Below are experts of layer 3 (counted from 0) of a mixture-of-experts language model. Rows are named router (the router's row for the expert), gate (a neuron's input weights, with its number), up (a neuron's input weights, with its number), down (a neuron's output weights, with its number) and show model dimensions 0-127. Each number is 128 + 24 x the weight over its row's rms, rounded and kept within 0 to 255. Numbers have three digits each.
Before each expert's rows: a language model's description of what the expert responds to. This comes from a sample of Wikipedia text that the model never trained on.

# expert 0
What it handles: Single capital letters or first pieces opening proper names, often after line breaks or table pipes, such as P(ablo), C(ata), Ch(ong).
router:123114124162134153146110132111119175165110129105163120129099160139088164100095137088138161126147121167140149149109097158153117123127118153151138106136085136116136143144099105175098132139152160135100089102117097111116160102145097136139117121129122067124165100124112090124156129102125144136105139097098116164130121119140141081144082154099086149095092139105126167162166129135129146100113
gate2:117129115138132170164087156147118083115124140123099173190161169104130136115148164132122164138112114147108138125138113110155107153112169143174111156115147127080132161107092126151120110115080115102124136109142098136076112180143173105157157152122090128109114144138097107153143077104139120158122123128112138153124135101143122162105115153137105135108103121109135111126156100094111095114122
up2:161148127114096123184137154124086125138110134119093119097165111118111131133139091122091149142123129104128133076122135100084108148153146131162101140154152103122143109129106089135148110124130125120121138118131117109178090168144092209122146130103099162142147094154147102127148138158085141133119147122146083148130179111143150130158118169103129108147120112138116135171142122094172105130132
down2:099137129153123157067155155145129150096159156155098140127135104141110162123109144137148108128152112125146129162124132091167138094130177105137145143139160114119117105142110109110144092163155084114131118096119127105111169123108141074105092134147136133131119119140131128132080092088187121120121103093074133095117131114118135161117178104058129133139099133141128126110101150151104131132134

# expert 20
What it handles: Opening parentheses after names or entries, such as Champions: Linfield (12th, plus paragraph breaks after = Title = headings and === section markers.
router:118175095157088150086136113169079149128120100135155101126131128118076129100122142097119180121133136121137143135091107113111128102112106096138132166125139120148134171149111115136088140156108153124164125133085143150100109098156133124098118143127093150135093098133104093135116139160096111159151098125107120150193089177124114136149124138090153142176112127097114129125106111123147095141132
gate4:155111121117150094149123121150126115129148131114113123108146126136144091150105169158112147097128134094144109142106110125136123124164160148104169122115124107116104126099138112142153123159139116150193134120093087118104094140078108094120169139092159145141145108115114109087094117163145141200114110118128151104181118169151157137094133121120136130147128144092091133145090114102083123166101
up4:123160113104143123148138105107128122104131083108130097133116172131147148156128134068113086134153102153158105115120154140112129101118105127137129123128126088138138137118133199105130139119073154113133146114132163126110157133163128073163109118176115140125125123092147150104166105168084137130188168114145109088088179112122101106144128139130130149105162118159155138131137126134142102108147
down4:157173142110083073144105091118135106122156136130119159156090130150126153175126143114129147124129093150123153137146119121124133144157105173131137151181077112120143148143168117094125103131131164131117145141143137079133116120111071125109156100105168137134163103115169121135123170125093107116113146140111089100147103114125118156102112108143080133135092167125116180130128138152142154131108

# expert 27
What it handles: Single line breaks ending lines in lists, tables and infoboxes, plus See also headings and ISBN markers.
router:094136096155123171097108083111130154141134144146092107121168146104147119128154106097108182125127151112139157151105130179105120117077155091084129154155134135120141151165144124121099138133156127144095130127147134120122124104142110110104130118129131143123095095159099143125144156110131116156143086136139105174152102171140142091140081169117159140130115171096138183104134087131133105124149
gate0:131166155139093120153106134114094122120132158130136106178116126099116137118130139159131153115078152115097079118135109123157152088098118115185117120145148174079116118104120130103095149139105152184126132075097179113086124101098125109093146121137133133135177167139134142111135127126146136155137109115132140093156114104163156107084156126094118147152140144131103112138095117123104114150138
up0:160143143124122165117129093159141133118144182127135120104107163188125125169081109141135143108124159168168136099102103118088104149121076109121150115082112112127133131142117118147128129099129121102146139144136108209153112168150123136151101172126105122162125124150121117159117096104147134119171153144134169139121126109137104138115119104147132165132082106106111105124102102144158123090103
down0:158124146128138089135127136185144124102135131112119097091109123167147122162103129145141100115158142158152137086130091144170157126168094113131145113139087117160175136102107133157115080136120130124158118108171108193128151143151085132124114170128122137102125127089116124122141083100163160111122161141107082103137129110116092154123111131181151136131095128106117126138134147100163145128133

# expert 22
What it handles: En dashes and hyphens in score lines and number ranges (2–0, 4–14), plus the spaces and prepositions before dates (through, from, until, In).
router:174148106095093123134105098102114168117098113150140114132136169119133139090116094071146109122126121114118139119130135068100152110133150101164148134116110095122130133167105112110155130154145159133196129137147152139124135131166129116138122112110091137134096108156092074143167151157118116154141093140112174137126123148126132115168134150105161156182159101141122109151088111151110114136132
gate1:101118173126089149116139126164098171148132147092087166112122144133133167114097115119081119063142121090152104118102118069116132121117126148115137158154142137111108161153129077102090139115131112184095089085127155121102112122153100148114113146141126140142124112151131168135126099154135131139151122123135111147101102138187138101103129163128093118087104130140121153133147143126112101121123
up1:108134120134111119113138103136153151121101120153103112143134102131116143117139156113179127155131129121137147135137102159115086133095183115133108091103089142147165115152130128163156129119166115104139115127074075138144121119140160155174181098139144122150146125154070099080107133117135152087126083154097120142186102125120111119120150089097120105141142096094129146129095124141143159140120
down1:096168140108130115197142180170152151130152100153137117146108131179142131154152157149137098166067081141115104151146108132162129118095106131110118108118135193123123085111095119099114110136145140156140136130134121110104119100122159199138129113155146145103127147103109126123152183118128147142125158097135094124127109130156118111120103116125126143120106123113131175152116153140119147131109

# expert 44
What it handles: Parts of titles and brand, event or team names, such as U-19, Billboard 200, WinStar World, Miss Thailand, Google Play.
router:105171089170100097133108122124091109121150134152150119149163154105102107147113166126146103103097123099116152141118151107161152102138139146091137141114159136118117157114098167130129140146118146154100141179110136130130134107143133112114172115091093183156103167088092117166115157128119145119158106104113147140116077153128108063144092154129153128127154118088128135126139114161109122118109
gate4:143148095127088105158143125129114101139065158125121125118113139143166100125180116094147122138145070112146117110163096107142118092100165128124139095141152128137130084155127125154143149114087141164151132135076121138096104139134122119095094151139135119117101126102145153163163123139084148127175142152163104099133122168112072121125140117127113123171095160141127134132129167133139090132149
up4:149114136127159121105141132136119141111131149105126115110112141128164136103148120145161142145138109137104136153100109179125083129189175166121141087157148152153114124139140133131111137166163122130129127152123146088114123117086139164141150145116129172065135093103127138130158110110101098189093130154148148107106084088140099108100135151109161143118119100147092162137114151125148153162093
down4:188121084133072136162164118116105107114095125084118109105159153134135143129118104124135140138133148116141128148101125135141069113108111073138130096126157117124115132119149153131104109135151159144092127112126105090115092124119128146166152177150144132120159083135141120114141118113115125146100117156116101133120168167118087095123155148105118115162038141160119139097143112125107144130132

# expert 34
What it handles: Colons, spaces and first year digits after infobox labels such as Born:, Died:, Built:, NRHP reference No.:, (born, and coordinate °N.
router:130138084193104145131123100142136149120109159123124112114128139147107109127174112101137161108136125096128088118094145112128134101117151105147152160105115191143116150146111084172117140156100133130122165137105151116111138070139116151112097128088095152124105128138133085147083124147102114166114106115096173122171118157125137151161093148106140140151131126109164109146088126115154116151101
gate3:102185100141095131157157185153143110145106091100153143105106159142079122149139162175122127134153151119144138148122125120160132088147118134123159127108101124105108158146108156126110122105147085163167122116123100135157146085095089120123145122114120099143118120061120096165117121143112128132102148102106147138146127153197126132162125120141129097140113113125156152140135144113093154116095
up3:133100096185073173105139135146128125144133125097130103130124132108185119158116103172163103087120157096136157152121123116119124144124132110113144110195131098123120110140159088131125114156083117148110144123134107159116106107138090123161149095138115118126100131141111148133118143165135119111137097112154145110138116125067124126156153070129152106146157140149080087121138107108137092147143
down3:129153141188149101071160137119145107129059124144108166104080108137076140163136107116121125142146123156133170126154121110155158136121137148150159168133141132128114139140146142120156122087099115142142163144100129107120115122109156164145134155174138098088129104125148092118118098097123104140119174134108113105121094178130136170129088129143138139131095154143150125142129097142142162108153

# expert 6
What it handles: Opening parentheses, table pipes at line starts, slashes, dashes and sub/superscript markers before numbers, e.g. 12.9 (55.2), | 9, 5-HT_{.
router:125170143117089160111118092141100134128117109115121098136121140083100078105143096136137153126138131079154136164117117092123140130133140088117151154161152107128105123146076114137122150154101131092162144161130146150104135101166109124101142138117086124113093117133096118146127149114124090116127082138116121169160091169136141125173144126133166152180128092110123124161085099149167101120130
gate0:147099117119084132111101168096172097159134099132142098119157110124158146074127139125117106141098126138141144117133147129111065152125156133083145156136090147103124108121149106100136094088084141107118165096139141113144118147130114162117116141129117126098107109150129159123092096098171093102170142132134082112171154142139100106135103139117138137112160138107152124113149171125173090126134
up0:128117152104118147113121142108102122113143091122122123087119102125175117046138173108152127095120137143171173123123124128130145120127133137126116127174119147147105150085107178080149133129132153159140102090140130108121145108124141141123087106108140154097164112159107144150135106099138134124140140115149101101137146112154123111118154163202099141125145173135112156158088146082133124119142
down0:113125105150149118156114101095101132124118143171130158161113169126132115139182090133153129113124132112116118162080151102113118122129114121106114142140154107122137161126149161151101112117166148118139140139110112155152115169145101108142146166124141109160060143098146124102149135092099117171138114135109095106176080149121140121135197123081134118093114133115173125116122086161136116103121

# expert 47
What it handles: Consonant pieces in the middle of words and Latinate prefixes, such as ins-p-ired, wides-p-read, dep, exp, reg.
router:150131114081183130125105139106092097117139131121097198138119137131155139104089143154123123117106167145134058145137122101112162121117122160116190131166126094119153083131110106134182119117136116132149107152142135130125139126092108130119133125127161108162113122115158104112130132079152120099155120146132157122103160153181161129128174134140113106132152118096148140179129128119131108108130
gate2:127145125165101145116164134110120094094117120101140117168121135205157098124138142143095150113097162150121151124133140070107117151096127116111118144140121124128152115092118132131130134135135139134156126080115133126116172116113189100143109115154104194154139138144155126174141178118099131142097103143098089106133122119141152123152130156139112143137081130113169123148145142127150162161086
up2:063126166106134115146188104110158121119140181132102174146143115117125125132173162109115108116132127136124073116126152105097158199141119127137156124108129128113116097147122131156125129128113072126125114067138123098107129165136143122121144159115157174112127163141144111142090107136146116088110101146127120092167162107128132137139130151139152116135133098133095141130143101085144106141101
down2:147172115081086122118116159115096122114111110118120104145120090130193100123117107180111126148145144141123087118123096105121116099171090114135133178148134107103117108096150135118134129123125118094121126163150135117150151101162142167144137114104118095147134091173098112131163152114095107130135146148114116100113155101158080119136169130114111155124106073109086141106157091135113145131119

# expert 14
What it handles: Main verbs right after was, to, also or a subject, mostly played, held, found, used, built and perform, as in played a leading role.
router:127139072124093108135165093115138088119160148125123126127100123112142153140181137156151134100119121106173111131102141125136145097129128107124123145172097109132117144138160110162110099115100100077150128130162121148149170145107105130108137111133109155134101109151128117121114148116130166104094105108131169095134119085080150161149116121091154140180091095131182162135110115093136128162109
gate0:156138111124130147126117150108110138088143084154134165138099128126147079105087152118102164098133156167162144101129170129185119151107143147141098138152145134171129112117134112113123103142137148148149112133099180184138139148107167125089100135141124135099098146117168179110102142110116138125132156123116127161107109102092092140129129103109134083096150178144141102120147105157123106129114
up0:109133132143120101120130134100133133138131148112125126101157150109153148125119106146163156113138107163150121139137101152122130116084126112136116126145131138096100146125126154128131142163108131089094086105161120116121138189127124195170143145084138111063154077149146110070142162083156128144152116171163134156100170125146128098176134153120113157129147126148113123094142151158133152116129
down0:141120147154122103172171138090122125163130114148118138148121120149111148159113101126127162119123098103112109089086161149115153112096108121105153147138183152163129131129076155111145135102082130126095095141137097111094117153074151128127087126136108103143090145119115083155108100094114109098112105119131138138115120178161161140107136097149142119113125123126129163152132084125155134112075

# expert 38
What it handles: Mixed tokens around dates, list separators and names, such as In before years, de, all, Afghan, and digits in tables.
router:110143121150107177134113099152115101126123126181098098161138139125134133099165102147108142118127131101152179156130141117134150161147138103168155172125138122103101122154113114123132139099110147142125144126164178110181158138174110099124127110095114139109105164141105137118131124103130076134158091159114151144135084143118122102141128154103141171120175110123146074129119149112119089091099
gate0:153116131116117109117145084124141109108136152116160123176123134168107122104137167087147106136104186131154117107080161103137105109102088125107090163120143120153105164143130062086085120137141140135099112148122097117154107094153097159137148127131094139084095116143116130153148091156165140129129125079162104124134120150138143132140131149165124153134107113114134193117128135141129137113133
up0:107102145171170124144113114133127165102168117151088109168071144129092094125156155137142108147108175120115114069080120133111101130156123152121143110113169131112127118155121164169127142119161104149117138109089099150127097131153104132126150122127120111139135190128131144131137122123097163086145109119120083152125149147087172117114102140158158126141109100117134161137135151100100110154121
down0:113117138169113126135140147109112124137129113145128131162118130118139165115136130124184121154133125096112124098138108182159126137100136110167160120126108113132062158107138102123139107150160141149108116154117167137096137140120167128095081142131178162150126087117117109112091143111117150080180135111139134102176139098155153139090122092139114158117088122170113172115113144156118107161115

# expert 54
What it handles: Scattered pieces: digits after decimal points in percentages and temperatures, capital letters inside acronyms and codes, possessives, and words like His, royal, personal.
router:109144120151109176136114100151114102127123126178097097164139138126133134099167101148107141119127130102152184155130138116134149164147140102169153174124137124102100122156112116123132139100111149140124145124165173111178157139172109095125128110095113138109106164143107137117133125102134076134156092159114152144135084140118119102141128154104140172119179111125145080127120150110120091091098
gate2:112093136119130153131136126157144167099118113138154148112060135101129104134137110132132147153128153143086113106120159158140111129124169118115119105165157125135102149186145098183141172111117085135099130114110093140096117075125133151133146111164111151102142130173122133109085163113098138108061106151133127131130157154126120138141111112141126146160145160101111095144101161147145126091120
up2:132146133158138151140145104135120145082132114109111109132135144102096141090152117135117094135106092138112153126153119113110125119139188094138111121101129120144125128098134156127143104048153151140107143175138119100103147145110126156126078136148104136077133131116117130090096149139117099115157085115137101126129160145144103173124104174088157160123114110120146182082160140160093112123136
down2:156102102134150106128132143142154116139138141089125095124158104119162136110134161114141143120134136143144192133092145145130132104153112150138120150099113130145097085086120142107150154122111108154117102088130157094088105098086118111162079142120147083097112122092149081076161115114091137084136131142129167142154106176133152124114148177126131114103126134135140160142150148130117151149095

# expert 48
What it handles: Common tokens everywhere: sentence-final periods, commas, digits in years and tables, was, is, and, and common first names like James, David.
router:111144121149108177135113099152114101126123126179098098164138139124131133098165102147106142118128130102153180155130140115134149162147139102169154172125137125102100121155113115123131138100111147141124146126164174110180158138170109092125126111096113139108105164143107137116132126102132073134157091160113151144134084142119120102141129153103140171120175111124145076128119150111120092090099
gate0:137148099105132100129147128108110143172120121086073142098153139077157116163155088146142139164147134099138125099171082136154128057133107123079125106103148147132117107122125100156120170135123139097116144141152081155128111142106148151136103168108146120116107168100108154107137133167135096135153100150156098111154119124133139107145125127095113158088092121157130125156160126120142142125126
up0:127172110154154145121135143096154152110154111132108085103157131135113136108107154143153081149158122114104126138143146089152105125101182096157157147124186165181114112145111143123073142140150168103172122114152115152156107092131079138102131138127151101143104113144116150144131105099101154112127116118121134160118162119119122145161115151109133165118145133156158079146119141100143157099118
down0:119148129170121143147079153156141106095101185108183128102122159127185155085127090136159144138115093127141103109132132130137132144110154124122128098082137136122146102146138114137148121114131157163106143094113114159142124107088134150129113152113128117136108154139169120120137108128132174098059144179103134151102149141089144096106107126158126095127147111139101116105111170154106135125103